{"num_hidden_layers": 14, "hidden_act": "swiglu", "moe_layers": [0, 1, 2, 3, 4, 5, 6, 7, 8, 9, 10, 11, 12, 13], "normalize_top_k": true, "routed_scale": 1.0, "balance_bias": true, "num_key_value_heads": 2, "vocab_size": 8192, "rope_theta": 10000.0, "qk_norm": false, "parallel_block": false, "init_std_up": 0.0292}
Below are experts of layer 10 (counted from 0) of a mixture-of-experts language model. Rows are named router (the router's row for the expert), gate (a neuron's input weights, with its number), up (a neuron's input weights, with its number) and show model dimensions 0-191. Each number is 128 + 32 x the weight over its row's rms, rounded and kept within 0 to 255. Numbers have three digits each.
After each expert's rows: a language model's description of what the expert responds to; "comes after" lists some tokens at least twice as common just before its tokens as in all text. This comes from a sample of Wikipedia text that the model never trained on. Tokens count by the router's weight.

# expert 1
router:118131180103103132191146150137046172134167162161128151146061097110148136114108186112114128068115107164121131150161130122134174154160163122152084109141105110123138136144132102087090218095102132128110141149123099171180168134086083115090162095071122109126100101141151107102070122095121120118143200131123115056152156135129184098135060140068164186114165106150138119137124126157104160201143134111125131138144160152121086118120085136177122099126150123087127136129131138150113147016101084118183179143094146093225136151140095159185116182184128115177106144148127093119151127136126107173
gate3:100116160146149132128091129094105156132074110108144194189190145209073149138130095128179107074139055124144148063108143169153104131107112139208173154152108070131179126182103102108140188133104076124121080145175120128157127149143104167110090137165067077120081161107114124104128098162130067187166100134104124159169080162109144154125071176108074115159120151135198107166118101179121183099136097112144087117149170116053127132137163099113145117105144147047110126126148132142073121159095125124123086142189095114116170105105135161128113106089100100140127152127120115088120100126091137120
up3:147139123119152076132159141114088104109098118106149090151095126124127109111142075152136119148137151198159119169137150146121180130168104115091109090125115112148148168151166114158152160128089159145136153118146157133145112114179156067194127151187093148130115146146112123191113152090129161056048183134114165086134096045119092086141147092103171093087089122118098070111144144096113111168165126117110139058127136147158084149115105139112106133131181112177126201187100116114159165117159095158095155154087140176073097118107131075097134186151123150153126113193116159105179055192186169152
gate4:111088172146200069100084105177066121145099173100164180125081114127169178143141116170131092141146143106096151130123141116113038162126130103141107149160081102141130125093082097128145134159133069103081151153121107143103152170145142070136113169127147087127153132124145172097073109117132156168073143165127198073120114123088135116174057062103188143131147152123117123122104172159150134140120120153146088163163063095104152145100154177140107138127119148178200094145112118093131144139173122161132115132163150145101103144100101158099127083145208072142179155104053112074127076116126103163
up4:138166123179150134171155126182120112079067136078123138139122107109121176104089061145133117143152142137079079135148152123168051191105134053134133123177132058180089102092115117153104138177065015111074119092077094099177099120084166135088088086119119125142165099110108141133122133160112160114110129144109081066042141178075118086087104129137178106109113135133139114136124142137111106048140130159153104129151148123118112116084154174183122123082112176115106143142154133124154134109110106113181107159103095067134145088137107171150165133150173128121133113115120167107174103111124093140
Description: Line breaks and closing punctuation ending list items, table rows and infobox fields, like the break before "- City:"; also unit marks (°, ′, %, yards).
comes after: " |", ")", "3", ".", "7", "5"

# expert 25
router:152164126156129120204124176061145183148131142137127177131084098062143114138145140090180129106103104154143101111080161156159129122160116101116107142134117138099106192097101037107110154124121201186149126143101175196188166108119132088108169141126093171105088091159157156106147187136105127136162140142099169131179152125136111076124061135091108137150175094133107089133141122122095138142133108129140164113162170135093171174120077168137097100194185121173095138145100121140124163079091126105215133099099112055210170110131174149101101157136095110122104161104144129132162168144130125123
gate1:190188161118166129158062083095136133162185121142163169141133132139159212109124094087126096141131103141114154107100155174082139065114155081134130159116181159111087099131182149117164128133104136141162135089134102124166161116168141144089160135125064118160150109160121039142109119145131120155154194137108191172140118116139125114144146187181162103206149054126113127124128171159080130152130112143090140106132129131066117210137100110137140136120174141103088162085140111137118159146144161110064137126090156121148142115127163188165134111110070058116170093089126075098082084104144092153
up1:075099102140136123178119131154144135101150147138089130121122176152128142176101090113174113165093175146140130127115117099128080093187116125095128098147107095162141118164150124086157124159094106109184062154103154182123109081196129120118100113199119075142111037154124144122154158146143108109157153155132200077106161071076110095173131085130105075090093135146155072172088077128126128167139108107061135130109110179146115119168148128129104168160099165125192136177120148151054113110066136160151125116153144123112170169171159089043104094169124101139139081097177133156136131164111158090
gate2:204147186064114213125131132138140122094110134095190112065196197089149122099073103113064101121142094148181140105109118140161140154117111112100077162080089100098133109149144127128116138158146168147133128111131140143144115186130192172156054112060124171163080134123104186129130137135121089174115174171157141157169083165122099116165078097080119124138101041141079100114197140111085130193109135128159167133162161120136173155150170110123163098130182151121118128135153138136108156119137190115114163095123138128127113141164150186103056126118136146098101129093128162119143159136134103146
up2:066111096160154118114077126127132086124164105159174160136106054112132123144136153109132144162119127102166104135130123116071156124145194118126132112126179161154118094091097193111122104106055143106104092140142151126164142087107100101082160148151089065142165107181090127168110083090141141129130089079163117133103168094130177137093072160162141123133133143150126173117053105156139190124107155127089113171103132165129125130134150108160087096138050105106189116139127069054149104135124109105206137138133136106109150080082103125127153103079102143166151095113194076151134037089117132054
Description: Pipe characters dividing cells in wiki tables of results, election votes, rosters and statistics, plus the separator rows under table headers.
comes after: "\n", " ", ")", "0", "%", "3"

# expert 10
router:132136137154185131188114164102055108141118171153125147113086092112140121130110176077165167140111151112119159056139120131154112196124135128149095090066120159161088165064135083134131124059120165117106096150083118179136150106095119115106118154101124147113080116163178165087134189100078159117113157161155082088128094127078137094156107179068179095135107133134097140187138112117116156133141112158147190110168116154115125121170110158158128133135147127110169181109078124175067135130097102123150170124074155050135179110158125188162070182149128121180101144138159115122212108145087140115
gate1:168147164144147112135094140130108090084117101094131141200151109107145129094110154139164111110157136074126112110135119131131050119072171126134144139063143132087170118114109073130101140114089111148131134161084141119121116077110122083099182132205098199136127222142172068079152121128141059114130095136150149095146083150119125140127145074114095169230098101133090161171111151125149123125110171135177120090157184167119163101130073142101134116049140106135140137105117094160097116102097172187149181142062110140158158144140113123102114144056138137056138154168119145114119085119082157133
up1:137132092110146127153132115118125180147154091132086116044099164170109173118166192119123107137139088086128180186112118054172121092122089109066106097104175162116113108129208141140148172177100136140137109099139095168169118146098129154197133132086167063149127100113094236161104114134094169147106103060096130101117137050083125045089138168148123127031137121141136163128076107095143163113147119140143148107109164099106076119158133118085132091133094145116102140120107150115113143114152081133106073108112127107111097100132160136074132126132121158205151114120134157112123102118126096091
gate2:111170100141169106115088156136109072161094132155127117146165072121119097080107129102088141111128141149131099151159097140128178144110147175120142094085135131152140105126175091131167076107066168136145093092135094097088109171098113104131132135097071166164141179106150187125090150085131163111167094124179095151118119094023233107104095160058152151130122106142104161161112124131164146117143080149170132083177139102138110157153089100097097122098101141139082169073087135129045072163115095158102186185185111078142132128168122103100166168132122094118124159147145102158143137173107145103
up2:113104156142032106132129095160107111140109123102159169104062152165095110165141141200145166124077129148173082090156106180137115143136131076120094111115100132127129126178056158132162130139138095122180130161186128134153064109170118105151190097153113080111112075137122132126135161099148162125122157148102166103183151127168074131105136086146119077129161071126148120135064099168107113097167161112058068211135131138188134098142131099109121159179179188123171130142121105107153119111103116137146119072160175132158100189150107121110161129095170148094138058180111076155104144140135106108
Description: Personal pronouns and possessives referring to people (he, his, she, their, him, who) and nouns for people (players, artists, sculptor), mostly in biographical prose.
comes after: "'", ".", " the", " his", " and", " that"

# expert 7
router:171130155148152136156118192129118160129116155157106152214103108088147128096081149115125085133098128161104103110129158100080129142156115124082106111142075109123170144127128101032138150103131111141089084138133163179163136138134123124142127123084100118119114117114157156093086162130019132125145158124127174105156112154066151054129081138100117174168163109070031045137159163126108153197142132144143135111148138115126161096119111133134133144134143110113145220132103089094111178099134102122150193203144137102120194129138113141071069139153125147175131119082131140149165181115130079133
gate2:111110134110172186124104084176109197192130155145081130141122135153110076118178137096129128102126124119216116163138101095118095139168175124124095117114155145125161118128133098089178159138129145086144112131102104124173142125060098149130164129129145091084158151109132100085096152160119104137133100104105120157095153087153129077142175122102097141127168136139096146096106148135068162138123052098130172126067147069115121038161088136115174137179065103124111148128071107086082188117137101080154149156109130137118145054137164151101124080138098156194125072135141192104094204127101187141
up2:138095115079152121155109139097099174128106132125081126139093123106142048119161131101098123170149215128091112131137101137119100160122168117136150184066175142109184102143139088046193050060110114147159174136149165075175163165138141152095092142178168100099151169123116149097139170181139136067141149190137073101158136128155110109129144149090139099130110162108076225092133128110145165105084147088151163171112143164118093157095130096103088160146075130162124144144082131137078165123119136137091152158123179169112161117116150186137104121162104104159140090162140153121123167107103171150
gate3:143205160194112115097093113099167099125089174173110145127149070152046046109104103114105133171147111108165114115111204059122134163142115115131152177131138109131088111141113126121121194177100060176113194056163121147104152136184094124137149116133150132145105131114199144100177148072099141158075118165094176136179119126048143114146103123130157145153106131101114027116138193142106131151114161124130139079161155125124088167130082126122175155180144112161089117137097144065135131148167110151160138137138163152087153117162097126112115121164102128154125153176124128113103143102115150101
up3:116144113121135139082157139104065093170126140139156135186126138127122101135145147165104144156171092165147099124124111149118117178138179143162148099182102105123131110163078162079212170169094134126068140136086132066162102118122152100083157133129131168131085144136159086156116092100092157114112152134066177199136092154118137140127149138133121138150070092170066123168133184140139113130125191100112057126111092169156088134158158178121061138124082129142148056120096083102037108128135132139132129125086115116120104180131077069176115193150107033114104145164113118088130103153102122122
Description: Field names in infobox and list layouts (Full name, Coordinates, Website, Genus, Succeeded by), and the degree, minute and second marks in coordinates.
comes after: "-", "\n", "°", " University", " Location", " Coordinates"

# expert 9
router:179157134107127089192130122077141158126137146163156159139102116068131132104114134102174188108087110164176145135156127116067127132172124143146097132168104170187105205110110102100071219115133108114160136160091149125177135129107077076117113110091081123124075132148127117082111150104043135124144156181100122030206131146048148041105125139145207136155141155090116105160155116124070166124124116154127147101162147128131136085129118141176084107134161147122152142124110123157146167115103126093151135127124154067160098143144143175114116131176098127153143130069160136139180146127106153093
gate0:136088162090169070166050146152161156129115170137163133165136125124135197095129104174192141113215163162157007115122140111157118172160130132114118116135141124182106118140146158087093108106134132124164132129071179159143132126090147132127121116085170179163117111172156123181164146163076132151132110123122141086141143112128092120117167149137180078183122157134130118184197132221148105163168135141160110109146136075074134125140185148170109158111130160084145128104091080091165131138107127142094132158093149083080187116126097155131114148219108124133106100144117158151135104142153152111
up0:188119127123137109153039114152136176108146142141128147162136176103124173123145091190172053152204132162157058105111137160173127156181135136065154199121135081187135124113083149086130113094153080116179159142043175135127125146109155151121103117108158157187123131145194135142187152149105182138098121094145135100139113087145091101129114122154163143132168152146116165136152119139139108118108180184143143136136141078115129115163170180170143139106166149122115109081081108111120098123087164141094146101082129044111124110126147174057147097188157149096089143107134146135142176146138118078
gate1:144109188174102161068107068123173134109131128101120118193164143171157129155165144145124119121117105179082185130136094123119145127117121140121140098134173069131167151142151125086174107164157138114159093158178162138133119127155094126149123133076103132168112119136073135117157114067149138170083146136167146127170136108123158182166066138162167115161185070141136103093113193164101068153123117138121098148166193121163168185132143135119140140091151178130125168039139121145157118194148122199143100121160145096114136203167067081110147135141062176165134137156171172083111116112184111138
up1:161112119114076136168109128137134117161148106165190140118085100154116147095130166105153132153176127111114149123140083178114127139153103111130122109157095120167150179168108213204118158154176176139104114171132167141129146061092132123140116113148150159074148106170111099096134134092094083096144093116156111222100075133166135112172133104076101091086159133094102117153159148164124122109110124065103189073151113166103110138114165128152138084120145124190134141180075140141148111130139072118121139103174173166042153116106155196178088154154207085113100090143136070112131135151116126073
Description: Single digits inside numbers in tables, scores, times and coordinates, plus units after them like km, mph, million, percent.
comes after: "1", "2", "3", "5", "4", "0"

# expert 23
router:168118123171039066154145155087108183122161148137105112156107118113153072098111166102144144152075159159121149110149131133154134129165111129119074118131100166152140142102105136073139151088115165149097091162115124181103125142074096092131144144084103152122089095158195074058130134073119117137183153202162156091151153125129179078138089181123161133114172082116128077152127175193093141120134112154164162096173124131112143141082076144119110094125161172124144162073097095182114151073128104145192189095090146098202153168161108133128106162156093081168137134104129126086155114120123096149
gate1:184168107149124134164189126076159164109166121103088059130161160110113095125154106133095199120123172210119229100123134126156159209132082118160068163113132125110125145115143129145107131130123169114149127087107116180114097107132124130113128156111143196046139121106128097117124159132099097108129119082141125182126165122076090121153122102060128139177138140126115109160123122072184135133134116154118105126129121200104186157129081125135104135128118173191147143074121164157124116131037116083076139108147116116149150106109204116148118183177121102092080125080149134072112125164089131105
up1:137110072184066123135172146143142138099136107119147141115116125117108086183132128162134134087114112126179123127150192131088103052097113161118146105094116104125172107099139105140109145100120136162126106116144039112132139215099098141132117131135120098113168095089138117152117114123129089150137155065160093132128135132170107068093139178165131146080114160197130080088158152075115142126106149155191174106101148115112142125196177088047065106143121146098135143174164167096106138167168122122202125153192169180119137126093117167121204087132112164109066104172096130137142110103182127073
gate2:181112176088122177134113134121121133140152142174108181052129141109109178080133093128129105160140169173116140153077147096083133122136104182153127162081080083124134119183157130161220194133106144171123147066147130123160126140131055095101140095101154129117181147057071075153154131157207126113104103103181176089198103080133135090174155152097151149084120161193159148120119149152151129095130129125167129162173104115084084083160152180140115137128119107127072150154075125127153132138097133142111149081155120122083110105109112118127118117126169124099119105165171184055112140118146103108
up2:162108151118110172072066164161123158130165090121102140096114155158106065111148137193133163154148191073172173114128138136124154137141129119173149147078163090154145102139146118076169135195183184138111131101136153084136099125199119130130108109098150091090118154049106124146073119155110127097109076111164127131150120083141102066204079112157155120144116158155099157158055161095123142119078091060118182146150147180125086125099105079126144135178164109151097104137127123156093144116116111124104123116177135054128147172161104159219127127145179103101114141173173127154102104126119107099
Description: The word the after of, by, to or a line break, plus list dashes, table pipes and country codes like GER, USA.
comes after: "\n", " of", " by", " to", " at", " with"

# expert 8
router:154185188110160085137134137084090172146174169120125125146113146100120135161162118111175187093085127190113155124154162101080127200192182097144120170133068134164104100135070093053091170106105161125114117172072131128207098117126081107149105141077090117111084122117099113156119125105139156080131165101111115144175134105105130094159059152149188081135151097121084089197130146125111188116121127155220173131136134148097116128149118120123122092151198111100144120107093096135121152094074129107132169150146133092175100131131111139157073157125128140128110143070141116175157144100070138126
gate0:069129085129132065127100117136110154098155106097091132107159133127175150103177109122151162164093102096094132170083124134098154105114139093131179137136130172072164170180088108096128118119158106165100136138133146129156155189138139112126165087067142129117106205070150152211208112090107209060088157130162127110137110133094098111187157150133117120164146125140127178215146106088105176101192129140213150160151129135155125171158083136098094112098122122116137107135120138162090165112108133134122168084152066085098102119159171162160123090079149156091088116115172154121104151169126119130
up0:145155178161085114110146074213105130112076105123096116082126151051104094190149112145089186151160140120208150143144128150162130129110179128137104144137106117127140106085118103173116127125173111125140067125106162118127138137133128110175134168154136237127103203114171061069106148159131074153148129168116102133101113159099188155161084172131110139118095147096120094139101147127131107080089141142101104097131149136170105154121105168127095120118140162107182168114136073130165089149127147158162110098163141170087166126120178116111138190174130114055147167203136151120137084087167145168
gate1:179121135125145103180117103093072126138094141122134102178183136111123170145135147071085113115137133177061098113118137134136134112142070219158156166096093125172023112145109151168157127148045190195097168176099170117133152129115149133129130150069180133105130118148046135175084102133201134109161131135183151071102088118104175137139138160131162099176116104125152160133113098147115124139121151137145122129121178072138159152147108179136146087136099169082155177137102139188106085131143149124155146162081129120153152144115171131157134104138107182136126108136144118147146068076105182097
up1:108114053111177143096154109167158146169121163116147123113122127125133107132128068138152116179143103151178128129105182066142163159151139125114101134095124180114110165130170119170139166159147075084141102056152066083164217119127133041132119124143119140098166122159130144095102150100124076141152136061141143126138110113148182135154108125113153180084158113098171200168086143191140138138130058131161154138130113176181164136140149079134099116089142100166170057099093116159124143110121086144137142121098149119152218131120151133135188169149143150141130086137098074127108044145086123132
Description: Numbers in tables, numbered lists, coordinates and sports or election stats, plus column headers like Votes, Species, Turnout, MF.
comes after: " ", "|", " I", " A", "1", " E"

# expert 2
router:149138192117118099148115143070088136178104128150127198183134135047152106107097105112114192113069129152140144121154139090112097113148088151115127127153060216135101146115111090072076179100100136127114099174096151155169162127107134133143117146118085127137121098176176142085121158097071107105184157184089088158155129142083174079138126150070184164112184147152143116183134164110138128108126137185137186096128142115126165103136046141132130117142131115108152149125089134142077192106085114108104157146130193069183111145139111150132076149098107121104103129105115106094167191126126083145
gate2:175135174138120221158076085084163172101170108080084116133166118116121138154172094125151088108149109138130075141107088102121124054071067109115163135135213155104130133117194107087133121101102122152082132113116088103152142147130073135096143068146130094095137117108136156118069153089139103134145110139051121073142143150176138124137113094111131103124117059137068143101129144157105074126184157196136181147102136129089078103133096073116117097096171137132160158131126135115149092087123107132115172131140184072180102090162082120111078068133135078136130153162105122188117146131122100160
up2:121130098136129157079169125130112133091105113106133158132131117172099078131179195101102125146079111144151152107173124145119098181164125109122158139171069138115128099159104119133123121161164168088160172116147128126128089142079124164098125148134087130138154144072178051131148105098138111106188147119123071104107078111136093123086190148156111205064099090079116114159150164126109147116081137096177063134127129134120131158155140173124100077167134096121128104121121149194068164141085146177187097206089137122142121148061194082169141104160159206065105151117160125135099111144089110090
gate3:198106201148166116125072095132097137154168154112148137209181128104152081139132085169119142125117130135115142105112160120203099127089106080132203109070147133166121119087140140097113109153159151134194113079164141095149126157052143123123135119107125131150169131117140133173137120107150152123105109149085157117101102119113158140069079114151080122124049161154122137164095173066123149119104103148208126199149143081144088141128184129057128164091097113129078103107160126073149166146107175163097163087103127118114111157119123172111176139132151149132133166119106105115091160122211139191
up3:143191136131118122102094120190140135117109083120181091134166129148113083146137143113117116169114091124107165100124151108144114164149132063167101132090118157135160110169112116166184201169140167107109101110146126206128135123198222116139137146079126103146117099109175168125111105166100126109104133113128136154088151136131154141155087153126116088084095110176120106155145043061113142142109165100099114109148087130143154109136095175134072164095208101098169083111139136155058125075142065116112079153150106132121250112158153125144136126136143175112183072137107128129129083103092132112
Description: Digits inside four-digit years, mostly the last digit after 19 or 20, plus month names and words like century, ago.
comes after: "1", "9", "0", "8", "2", "7"

# expert 21
router:169166165140131082240129149105096165153141145179129149135077055097148139119154160130136167153088121165135168091182145143104110170137109122071103121128096195151147134069116076095122137112128159133111123154061175161120170121139063142113126138111069105099100090180193140103096170107144081132124163143071136107182101182080122081078129179102185124136137158157099112186179146137114152121154125133128134120200172177117120106107067157133111129146130112110163116099109093137149137095079102091122138155112209111141164126117086127129126098150060134154098132106134173117140119117081086138
gate1:130177164152152180133154174090087187102117145145083168206101157124128058101160115057088129150130120140114169138139091092143101143138130125139093129162115150168141150096112130134123076123153121105159100163128151136097127125156156141103118082131031176149104108149099148122092083093091166136138059107136122115156121096139132116153076075141158126120038152138132155134140102078115077152155120135110105047096148177140130160164153127085111087129127102143173098179157140156130152057101163121148102143149168142123153178144147103087089131090105170119091193114119098030097130137146085190
up1:141095124193087081115118090121110070062097116080103074140111129090102096082180100097145170119107215141191121157113162158149143113128119165141087106096166114118117147189129122143124122118202058109100099127123122196126203105117134083166130117113159135166123104116132112135168111165107126114154117141145169076134077141092098093115055101159176118098155126109124168148071087114114119150105086115111110168086121170160119061137081179139089120137135204127080151091157177078121152128103139134178119097137057134137129103098074159142163171131122134127128102142108147172080128127117173090
gate2:204112121150099116127138121109092125173092117095089109096118151174077192172092100127172132195101154127109112136106137159171121147073159144171159134122134076096122148194134174104125173189155106162066146101168129111173099118063163163131130151149109092142171101128116092096126099126175125185161086122118144105097113112099209124158156135093117126130151151156176189127129095092132187176166063182154133132123098130191071135096084116104140191182152138121188103148135059159113118086121185105121134133136109100112154136090154145154147115134107159113126166175143106121083163161170084133
up2:091150106136056131153104117122123153113101148132128132125091138112116142098105147115135082114123145091180143101127136122059149125101077121105105126139131132166121143109108106159211084061150115102171071162178123134089130157129180209148104133151128099140089115125131138137172090181049107139205151134121144140108154162071140138071073092109162103112130123111107093131108147067123147133075136164129106184133133150148128106124178104130172126073149133104138141147164165089158159109217105125148182079105100095168064157165172097132131082083118138075093152047102142174065141147165164132
Description: The word the, and ordinals or counts like first, second, two, three, fourth, before nouns such as season, round, years.
comes after: " of", " in", " the", " for", " a", " on"

# expert 11
router:131147166168179120125141188086083177126122160172138157138107136094170091135068171113140172139115137153142148068115126082169139132124129154101091100130098195113153172097105135108141151127125185123091095141091143130153118195078106110129145187089080169135116077140151108116133165093090139112145171192130178110160153126095176048128120150097109186109133100109119098186144167151067164069169075149160162129152133099106101123095121185152123059122101174153122135106123080117088128120105093108162142079112141103183172111151120153130063133120077103175075126098159116096161184144174100141
gate1:171115169136189152160107132111088142147096148108096133167126174095036119102114097118148116094135115148112146202132077142168203207089146101084062167109114107108118102114121150106099162114123139109124193108124205101112089049128151144070121134142169143114175126122185141112093115108138064156158165107148111146149122154093096098052153088124138128169144138102146145109121093124149146119148119135142077107118086130139111140099113182122143095159143097156192202096099161141110126149079126186127172138134182163115127118163100087143120101200163111124159174083169139088153172121111126083
up1:099106128093108097126161066152174150132103107136135156084104121186143127183163085110058166114152142099145098085101157151089107086156098161138178128204100145155127158139103115132168139136133133147142062084144073137180166150131115076124095144133122102107115137127105138128161091182142158159064075194087093092110087122135184076136091135163146144140123164150110149129121157141103110143153108104145164140141118173167153080159132066133101155144112127100088090125119069125082130186126144106106121112104111133122102115076141124140117106072177189172034125138122121147055073101128148228
gate2:137104098090152190141090147123109102113127110108139177107084113171152102072144086125122117105200157101140165145164103138143233057090095116164170144147092094147153129092129063130178150112187096153099159118171138111157156146172156102093128144125167087121113128147124094067118142155115101181139067122120130145136125082150163082127152109106174100095145156154183096116125114124113140152084161150131023141108091155138109163136126104153157131087134114122074165145170062121154179106119128143189110133126182134175129142127158159198127105185141146114115108198120114168152143099186148084
up2:140129065093093149131107141121124132175117087164136108102125126081126112129113085111168126107168117122139045145138074193157154083159097104178118120146087139201142111166110160142109040128161114122106220153100047181142124120139114112119145156088129105169144200178120128098123154149065142213142123132103138113140207161127129128103155162094121142160109156184149114167175155141124109184076094180146123070140083153093080162101168126131194095089110156178142129148152111140153101086133110152141127146174134099150139106146121165150108141096137094145134121113135189069152124121147096097
Description: Commas, and, or, but, semicolons and table pipes that separate items in lists and joined clauses, such as heavyweight, civil rights, and.
comes after: "s", ",", " such", "er", " well", "\""

# expert 12
router:115119169147154074200180186079075190156114150188106159163085064130159112109132148066160150124082126085127159137173178121131127154144099100108072119156098117127123142091093075085079174108111121164129112084093158166167160171112119123101143156121163142133092102121172132089125163131097117123142178168119111105144119119092113111091119125097121140142173133118148098143166139162090168171146122105167180093137109141089149139081143150094126106146219108123218168129141114090142181114098136080131090089047178172180178129157141143142119166165136081114072136093168121129149154130122104128
gate1:098081142185134108172126103130095107131157145107103160102092137167073142149073067073102101193118140119207082127156119138185175086135113165136158127115107164186120125084142054121111134125130106163107156166157133125098161150104127127089106127164096197146096162187123204207143117156142126188136080134127180112125115080155130153187124099129153099196081152126129133153147115107138074122124096137131108153172149143155164129164045167159189139129129118082129067116131129109110132141109143141106138085091202133090114141170146074111119132153147147165148199120147108124139142098166143168
up1:113146114123038162122127109108179154144152105139159130202137124116103061102186160202181163141081106113080129140119099171100066123074159116140108089110148076095173091114182192124130144114087129165068103117115133139214110131160133134164116145087105129148136126112114120106097133064154171072163169100119125091104146207135114135125113167152129155105194069133137147126102156179128166112152137148182086142106112107095130159086137117094118103132113136125152136179105150148139142085183121140153104119182080131148117172039163194131099120103135153130093125150153111149123147166140108067
gate2:181122087077129101140155122147136133131104128117161155095122147140084085133105172148103180073137107122073078171119113172087116105141198100092144069120086140115096137115089088123119169120166143153155111050178092162123135158136092125133190083205065171118141158111094112137077129087123124084135094131191143147111114153144180192126154155152071148114151173089135103139150101144083151122104135129114110125121146100077160152115124158129142145083137172090201147169122177186109130135160129093177123132069166069157133129112134151073157139166112112139131078136130113133196134070134078058
up2:143098131078119152146174096154105137109172127153189160147112079116110148141160126117140090124093129070080115163084077129107125065160136125125105114092132167148087172108105154122088141171140161138135086085120124134087180104154106125142226079130060156108111104119066129160113085176149033138146080111159072149080151143176150112110201101168124187130066126133097117086148124131132141109121138127126168131109202079094156182093108142150084131129145125118179072116090100150118105118119130094118129101095170174144149108113165137062136128193113157163137115073082157099142091112137148092
Description: Standalone space tokens, mostly in tables after pipes or before numbers, and occasional odd spaces within running prose.
comes after: " |", "|", ",", ";", " in", " the"

# expert 5
router:097144160190167088191068136089132122165119137178095129155139104059132163149154161129154127067101162151117137101175125129151123175143093153109137134168069125166132194086108110074090187125092141125080116127121114155170121118124160086085188153077121115110102128172149127063126187149081027139141175147101095088120103105092122127072098156114124167135116159102107104131128137207107150142110098162157158101122156098084124128095126136139093064126143142148159149145144112170156133136112100088117153126060139123159167133145089137129143157100124129190099136090125087065216157109139099172
gate3:137105154111131147161140071042216132136113106126146129139119163102158168123151168085162112127132134116134120145150156154102152138068164081070108134175091130106124155112098096118126104153067174131143134149122142136149080131084058134124162103086123113140113134135145133083053189117154161124158112093112112107204125173126107094112165154109036096095158142182139091156143086110186106117123155095178126095119173144169143161140185123156183159165086155160122075111095138097137141158095094150058103082134180102153148148082101096146095115133112146077035125121094147146132087102154120124
up3:088130191143119162215141141140125086152117120106079118202170212109133120160147111156128125140097144111118087103166116104116130126182122055124156078099141119089100172110060146159150107139079122056129180153175086159117078146047111126174134130124103167095130121141160100106102098182176164096147150113112097162160149163089086110154171126087154122137085133139164138144136131114091085176115085161154143129132150099078129143137127084129124112225132177098173073100147133117111079177120105134110139107127147119112116185114085090142121191141111169158098092130134126123183128105190130150
gate4:108187177209198123102116096177183166150105172135108081087117160160120146161113138114120138155122143185153112136127147074135149157124144112119118120125117116189141161142121161157096148120131108167166110080121174117160107161142151105119116124160158126117170091122071152155107152124077136106112135101139135042129186144113146104082090206179141144142118103143144104124162180095161104098108091125142117128098069157103164120087115071083135171144106102112096129165117104093144116170099127161121077065155128124090250159104135123132088149097088067177081150065120138063139159111123140144
up4:168149129146170186148137072168149132170149076168190147136133137125180132119048145113136152093110079085134121137126134103177179126132189144109100149124171187120166124133083121137102163135095139136139134078065099125110116153098127099143174111140154145152187145103092187097130150062127146095097125120135112190076051189133099077160125136132103202181096124145115094082146178078110164163143096116136113124142106103067109116130142114051116111142077093119130168189157130061129143135172166095133170114151162168116125127184156160137063142107131100175103069150140140136136143139141144124
Description: Line breaks after headings and list items, plus spatial words like north, south, end, side, back, city, half.
comes after: "\n", ".", "==", " =", " ==", "==="

# expert 4
router:120137124175111155170180156125150174213182177120136149136091136084139121138156212078149145114108147148155131097166165100099134116099088118127107117115149146154122169125095132107090170077096112139098102171058170137212162135140121130099121183120078184109145122123166093091122146145115132122128170150104160104152146132052200142060129149124138174121135117088102147131149179177122173125108117163156171134150130144081111144103123144179108086113170127147150134131084118170151137105094146080110187132094154102234136161146094152121120144174057073142106164082158088163135151118107095110
gate1:176140099179138149076211092165173131129150162096097133139171081150120108150090184150134121115146112174151142062141092183134203151155140106161137152179116052142146165049165111161106184095182146128109128121137166110202150112139132179118103100201078106130155115151133174127109147145097171099134109082112179112099132106073092178153092124100089145137170108133165147150114144150099125093147127121092087110191082125081156208110145174126129135159141094116122129085106104121123145099174147122159138158136177079117105130166106131083140107128110102069114095135068112099153121102160093135
up1:167170115128153183199205079169088126130093148067173108100156165130094097163099148115155156152108077180104113077155129147145115135136119107137084114134073090096155112120114060085127132168161076102115122154172139107121090127138161129143143077101090086166198155171176109114099092113163192068122159130125186100120163141129136142171119097130110088125121155157116126121110156175101169097079118113191085120149057155056168148121115176157057144097180118120089093136149117117120182101097126144121131082096149138107175127136181136138155146151085137089171141105112147108152072163125141142
gate2:090139081088100127151050124140119068071154187124085136133162184098131168160088116103159160138135117119148164103161163149142106105148117107090166163112125211108151129140115134135144157093138114138206111130145147112141145152151148167102165145112126147093146097073103052109069184107149181142061118126157169099150089159063171144117188161137129152146130092073104179151080047066132096142088099088123154155139147104133132087068153165136090053121116105066094093154139151102113127109132131101109173111114133150188122119112092143129098092144106135153172138127121104093114129146091106065
up2:200129132145196108149231137108076148119093082141161114161160160132155133149128109134121101164159104154109174143113077150075172138121185145075157134121170159132092080103125165140071103136149196138103116109127105072140148109065097172125146162164151123208125118174155132175171201171150101069099131139103105088101145099163064125090119084116156110133095215129151100156156116183163099133130091129156116118142109173075087101143188119109130139117104165127122114147153143139143079107196101151147129153140136099104089115150168071146149122092153088154142163104125185128120127107141119114
Description: Single digits inside years, dates, times, scores and table figures (2018, 08:45, 100,000), plus the word piece "im"/"em" as in simulcast or Tim.
comes after: " ", "2", " (", "–", ".", "0"